Experts of a small language model: 128 experts in each of 11 layers, 4 picks a token.
Below are experts of layer 7 (counted from 0) of a mixture-of-experts language model. Rows are named router (the router's row for the expert) and show model dimensions 0-127. Each number is 128 + 32 x the weight over its row's rms, rounded and kept within 0 to 255.
Before each expert's rows: a language model's description of what the expert responds to; "comes after" lists some tokens at least twice as common just before its tokens as in all text. This comes from a sample of Wikipedia text that the model never trained on. Tokens count by the router's weight.

# expert 54
Description: Inner word pieces like nor, ator, ack, vor in abnormally, tackling, unfavorable, plus first digit of years like 2022.
comes after: "s", "1", " S", "t", " T", "r"
router [ 96 118 102 159 159 116 128 150  98 175 124 159 161  61 123 107  80 140 100 117 163 161 142  78 109  98 120  96  99 124 129 110 160 144 156 141 100 116 153 184  52  48  85 142  73 147 163 110 152 112 128 103  86 145 126 123 164 148 167 100 141 118 111 100 147  86 151 124 152 177 124  65  73 137 150 139 139 138 156 149 105 137 115 135 159 109 152 195 136 101  76 169 143 169 147 161 169 190 129  80 195 151  82 111 129  97  75 174  97 178 113  61 125 144 151 121 138 141 188  71 173 151 113 165 120 127 112 146]

# expert 13
Description: Equals signs opening name headings, colons after infobox fields, and pieces of French, Spanish or Italian names and phrases, such as de, del, Saint.
comes after: " ", "\n", " de", " Born", " Genus", " Website"
router [174 144 160 133 117 113 154 151 121  86 145 124  53 178 207  58  93  57  78  58 126 134 118 128  93 116  96  64  96  87 152 113 140  97 136 114 172 136 124 101 122 121 152 131  72 153 168 100 131 101 133 106 145 107  78 129  92 106 102 152 171 136 103 101 155 154 171 156 190  89 119 116 146 162  89  92 118  95 161 105 157 143 132 158 141 125 113 126 172 132 122 169  82 123 115 102  77 101 154  83 113  81 175 176  99 105 152  90 180 156 104  64 134 115  77 128 128 147 134 210 156 140 138 101 123 128 126 158]

# expert 42
Description: Coordinating and, or, commas and semicolons joining items in lists, e.g. fuel, medicine, post, and telephone; including.
comes after: "s", ",", " well", " such", "ing", "es"
router [165  90 203 180 130  81 164  78  66 110 115 100 156 143 131 123 131 180  93 109  61 155 106 120  91 125 148  66 123  96 173 141  86 140  46 137 107 155 123 145 157 123 139 150 146 113 110 154 141 161  99 164 137 130 186 104 152 159 170 118 125 106 135 120 114 118 103 156 157 111 149 156 152 103  44 180 131  89 128  72 119 236 180 108 162 175 135 147 165 131 154 144 182  81 177  63 162 181 145 137  83 109 140  91  91 112 147 103 124 105  81  59  48  88 131  90 129 161 159 110 127  82  97 155 162 166 140 182]

# expert 7
Description: Blank-space tokens and list dashes opening cells or items in tables and infobox lists, before scores and numbers, such as | 6–4, - Canton.
comes after: " |", "\n", "|", ":", ";", "born"
router [116  83  78 120 105 123 100  92 141  83 122 146 167  87  55 172 106  66 163 160 115  99 121  90 145 105 107 151 178  96 123 130 100  96 139 105 180  96  98  86 153  93  85  84 109  68 126 137 106 104 196 160 158 152 129 133 159  97  98 105 100 129  98 195 162 109  92 188 145  91 144  37 121 205  79 112 166  82 157 101 127 125 104 149 166 163 116 193 199 149  96 175 128 144 124 128  97  96 128 116  96 121 114 148  88 119 151 119 118 134 134 141 154 164 193 142  65 104  79 143 101  59 108 150 166 154 157 101]

# expert 9
Description: Line breaks in tables and lists, and the first piece of words opening a sentence or name, such as Ne-sts, ha-beas, M-uilenburg.
comes after: " |", ".", "\n", "---|---|---|---|", " \"", "=="
router [173 126 151 155  59 143 192 171 101 171 123 133  90 129 177 124  66  78 141 120 129 127 149 168 161  96 145 136 104 128 135 142 114 183 112 109 137 128 131 125 106 227 127 139 128 123 118 125 151  76 171 138 156  87 152  99 101  65 153 157 165 125 136  89 164 135 112 118 100 109 133 128 106 146 113 119 155 115 134 161 102 132 147 177  92 173  81  57 194 118 126  96 198 123 155  74 133 119 115 169 101 142  89 131 142 124 174 143 165 158 145 149  95  96 114 155 183 139 148  72 105 128  92 169 135 107 130  84]

# expert 21
Description: Line breaks ending infobox fields, list items or paragraphs, just before a new item or section heading; also heading markers and table rules.
comes after: ")", ".", " |", " =", "==", "==="
router [152 122  91 155 114 213 163  85 144 106 143 120 114 127 134 153  86  73 143  82 102 125 120  81 127 152 178 154 116  95  99 133 124 118 113  86  90 145 109  68 105 189 127 139  50  99 101 173 100 133 153 143 173 156  96 135 141 106 140  91 128 120 104 146 136  49  96 156 123 135 131 112 113 113  83 120 108 152 119  80 100 107 219 119  94 202 113 136 179 133 105 148 141  76 124 152  96 126 128 153 130 200  71 153 137 188 113 100 166 113  97 174 145 101 103 153 134 107  80 121 101 100 110 165 127 102 127  48]

# expert 44
Description: Capital letters, mostly S, K, C, G, starting names or abbreviations after an opening parenthesis, quote or line start, such as Kolmonen, Knox, MREOs.
comes after: " (", " \"", " |", "-", ":", ";"
router [153 150  88  78 180 163  99  98 126 103 123 101 129  99 153 115 146  89 114 163 167 112 158 139 187 127 125 174  82 144 101 114  89 125 102 109 121 105 148 138  97 162 143  79 201 125 140 118 132  73 187  92  91 111 101  93 159 145 126 132 136 125 130 159 147 156 191 142 166 124 182 115 187  97 104  88  94 125 149  96 115 130  93 120 111 114 109 101 119 151 146 108 112 126 140 136  41 191 112 119 126 185 100 157 129  97 123  94 184  92 126 166 128 103 162  86 157 150 138 130 123 125  99 153 142 146 158 190]

# expert 40
Description: Field names in infobox lists ending in a colon, such as Coordinates, Time zone, Genre, Species, Distributed by.
comes after: "-", " •", "|", "ed", " Time", "inomial"
router [117 141 115  89 146 195 120 116 113 121 107 145  88 135 145  92 126 134 120 144 118 103 140 151 160 191 178 165 184 149  95 115 112 169 151 145 129  95 185 140 107 139 132 117 126 138 145 117  87 154 156 118 131 126  87 114  71 129 189 103 105 132 175 133 159  97 157  96 125 113 131 142 127 111 137  92  89 100 183 150  94 118 111 136 161 139  94  50  89 108  84 156 159 131 113 199 152 139 122 101 160 153 163 127 150 145  64 144 144 111 133 181 133 123 103 188 126 131 116 112 129 188 101  93 104  45 103  94]

# expert 47
Description: First pieces of personal and place names, often after a table bar or comma, such as Nik(ita), Pa(tricio), Mike, Jan, Os(nabrück).
comes after: " |", ",", "-", ":", " by", " of"
router [137 130 165  69 148 142 171  87 133 106  88 125 139 145  79 208 175 103  90 169 129 166 178  92 144  90 137  94  81 155  97  92 154 140 136 115 100 101 157 146 159 156 134 104 108 156  74  39 174 133 157 133 126  83 123 138 158  94 156  90 128 124  70 143 139 138 147 195 133 144 132 160 174 161 177 175 159 149 145 113 122  90 108 145 117 112 128  99 195 107 163  83  93 109 115 128 163  96 135 120 120 102 162 155 136 162 130 119  65 104  95 145 154 182 141 119  96 123 116 141 119 113 113 136 143 108 121  97]

# expert 19
Description: Inner word pieces within names and compounds after an s-ending piece, such as el in yourself, er in Monserrate, ham in unashamedly.
comes after: "s", " S", "es", "as", "S", "us"
router [ 88 157 182 141 111 119 128 174 125 166 119 100 168 134 108  97  75 194 133 159 172 158  80 126 124  64 154  71 187  92 147  98 167 131 121  89 105  94 113 127 170 130 138 106 147 168 148 181 140 127  98  95 172 183  65 140  98 128 151 146 118 165 129  79 158  32 149 147 124 158 160 116 131 154 139 153 159 117 167 122  86 167 117 152 131 101 160  83  97 135  88 132 127 190 140 124 166 145 111  78 109 132 137  96 160 139 125  79 123 180 131 123 120 178  75 141 167  84 180  62  96 142 132  81 158 169 120 107]

# expert 62
Description: Column header words in Markdown tables, such as Award, Year, Title, Votes, Candidate, Cast; also closing quotation marks.
comes after: " |", "|", ";", " Best", "(", " Peak"
router [ 89 158 133 141 151  83 124 143 121 124 124 151 136 103 123 137 152 140  72 133 113 113  81  65  92 119 141 174 111 103 142 110  67 140 169 120 213 107 170 121 206 190 129  96 118  66 155 140 122 186 145 188 195 108 153 113 114 154 141 133 155 148 116  75 171 129 151 107 176 132 136 110  92 154 181 133  70 102 124  88 140 142 114  89 158 129 168  72 147 148 128 136 196  77 102 146 150 120 145 183 120 156  73 130 167 151 114 113  82 134  83 172 168 113 119 154 113 166 135  74 118 161 154 101 128 101 108 126]

# expert 6
Description: Digits, dashes, spaces and symbols inside numbers in statistics tables, especially zeros in .000 averages, 10,000 prizes, vote counts.
comes after: " |", "0", "2", "1", "3", "5"
router [140  97 188  80 134  79 114 153 103 139 151 168 115 106 125 111 177 121 158 141 122 155  99  96  97  68 119  83  90 163 130 181 103  99 167 160 159 100  92 150 118 170  84 157 178  97 148 135 111 130 112 143 104  96 108 152 152 131  71 119 137 121 155 124 138 145 140  87 123 129  49  30 132 127 134 126 167  92  55  72  95 125 112 110 130 169 158 165 147 143 108  67 139 118 116 136 167 121 155 138 132 127 118 142 162  20 156 148 128 111 140 115 159 205 137 169 107  81 114 198 126 112 148 173 174 115 160 119]

# expert 52
Description: Non-first digits within multi-digit numbers in tables, scores, coordinates and model names, such as 1322, A320, 86 kg.
comes after: "2", "3", "1", "4", "5", "7"
router [118  63  83 110 175  68 100 151 104 162 120 107 117 125  95  97 187 119 152 151 163 141 128 137 121 100  77 136 167 156 141 126 131  69 166 113 135 121 159  36  91 123 123 128 190  86 126  86 180 107 103 140  80 224  99 122 123 118 144 146  89  93 120  84 162 106 146 126 195 143 122  93 166 175 103 172 124 179 110 106 124 168 144 116 152  92 108  41 109  93 137  75 177  98 123 125  92 122 148 157 139 109 117 144 172 182  63  84 128 119  72 105 158 106 153 157  93  98  96 162 146 141 104 127  67 144 120 110]

# expert 14
Description: Space-prefixed capital letter opening a split proper name mid-sentence, such as B in Bryce, Broncos, NJPW; often in name tables.
comes after: " |", ",", ";", " the", ":", "-"
router [ 81 148 137 102 120  84 141  79  84 159  90 151 142 194 112 126 137  62 127 156 155 116 133 162 183 146 102 113  97 127  87 119  95  76 145  84 102 121 150  79 151 149 151 130 202 150 180 139 107 178 130  92 181  66 117 110 143 122 159  91 121 107 170 196  93 141 150 193 145 105 162 168 158  81 159 106 172  95 187 111 151 108 139 102 117  79 135 116 130 104 150  78 162 127  89 129 111 129 101 122 210 151  99  96 107 101 116 129 122 147 133  95 152 189 154 136 151 156  85 124 104 173 106 146 136 118 165 165]

# expert 32
Description: Single digits inside numbers in tables, coordinates, molar masses and percentages, plus unit words such as km, sq, kg, ft.
comes after: ".", "1", "0", "3", "4", "2"
router [ 70 106 120 108 140 148 105 150  77 134  95 149 135  94 145 126 155 108 129 122 122 119 148 144 116 156  94  94 194 166 133 136  97 123 124 117 147 109 131  88 111 156 116 133 130  98 125 104 126  64 135 158  84 108 131 132  88 145 146 153  66 165 164 192 172 132 104 123 129  70 149  69  73 198 147 151 125 181  89 113  89 155 173 114 134 173  90 119 116 125 129 112 175 115 129  85  73 147 133 123 132 207  90 137 142 102 127  73 183 147 169 190  84 135  89 116 126 149 119 190 112  90 118 144 108  66  70  72]

# expert 59
Description: Comparatives, superlatives, quantity words and and/or in statistics or descriptions, such as most, least, enough, 65 or older, percent signs.
comes after: " is", " was", ",", " are", " the", "%"
router [ 64 128 150 147 148 151 105 156 158 144 115 146  66 108 146 123  86 131 121 152 103 155 112 127 129  96  67 118 110 123 127 161 194 177 101 104 135 136 157 167 177 126  91 126 161 154  89 163 148 110 124 127 121 108 104 192 125 164 150 144 121 122 177 143  96 144  69 151  96  76 125 124 136 133  99 145 156 130 123  95  76 122 171 155 154 153 117 166 121 129  76 157 169  23 182  99 107 146 168  69  76 179 166 110 104  72 148  53 152 162 161 123  84 134 219  93 143 158 136  82 122 101 126 133 147  87 104 171]

# expert 45
Description: Everyday nouns naming fields, roles or objects after articles or and, such as water, law, guitar, engineer, infantry, clothing.
comes after: " and", " a", " the", " of", "ing", " for"
router [102 143 125 178 154 150 164  99 102 126 114  98 134 117 115  75 158 207  63  59 145  85 140  78 130 127  91 142 107  94 163 178  75 148 193  71 133 146 138 113  94 125 140 117 151 142 119 167 176 123  96  64 107 159  90 165 111 155 184  96 167 137  89  81 109 114 139  88 149 163 102 114 179 129 120 112 173 132 102  90 137 134 125 154 106 125 197 128 124 161 119  95  97  77 117 156 132  88  45  55 145 161 104 134 154 117  98 131 143  83 182 182 146 125  98 139 174 113  73 161 155 134 139 147 110  78  56 134]

# expert 22
Description: Common nouns right after the or a that name the article's subject, such as game, song, season, film, show, work.
comes after: " the", " The", " a", " his", " this", "The"
router [116 144 153 147 183 147 145 160 145 166 107 113 107 114 157 110 119 140 101  58 149  64 159 146 129 156 123 107 152 128 145 147 105 171 146  99 137 163 140 147 144  86  71 108 123 106 112 188 143 133 110  82 112  82  80 123 148 125 149 124 170 155 132 107 134 138  95 116 108 125 100 133 114 128 147 203  75 163 103 127 104 118 130 188 103  94 129 184 145 108 117  92 169 128 137 158 181 126 109 127 130 128 112 108 133 141 129 203 134 108 102 109 134 144 137  41 117 113  69  92 108 106 127  29 110 131  86 142]

# expert 58
Description: Standalone space tokens, mostly in table cells before a number or dash in vote, sports and military tables.
comes after: " |", "|", ":", " in", " the", ","
router [125 140 106 124  85 187 149 146 134 108 115 101  99  98  96 188  92 100 137  98 126 123 106 100 127  54 204 163 128 127 107 110 116 168 155  84 196 161 114 113 118 110  96  87 125  68 134  71 115 177 103 205 198  77 169 149 159 107  92 164 128 148 116 146 130  94 101 170 152  46 107  94  99 140  94 137  79 151 170  67 109 143 116 192 121 104  90  91 173 144 111 163 161 149  66 164  95 120  75  82  81 157 112 141 144  75  63 113 137 189 117 130  89 145 143 140  98 170 143 151 111  74  99 146  75 135 127 177]

# expert 63
Description: Verbs after to in narrative prose, such as figure out, forget, find, help, achieve, plus endings like -s, -ing, -es.
comes after: " to", " in", " and", " not", "ly", " over"
router [ 86 139 121 131 131 127 111 147 133 109 151  85 104 111 146 108  76 146  48  84  94 114 138 123 110 138 166 135 138 144 125 123 125 207 130  98 169 177 107 137  53 123 172 156 113 145  93 187  76  75 114  94 139 161 114 174 160 104 112 108 165 132  89 122  81 178 149 134 204  65 131 153 132 166 149 148 104  65 161 148  95 133 137 182 143  86 184 172 104 156 159  78 115 134 130 125 186 132 124 132 144 132  70  98 110 194 112 179  95  96 136 134 158 152 100 118 130 130 168 105 111 142 141 166 131 145 120 148]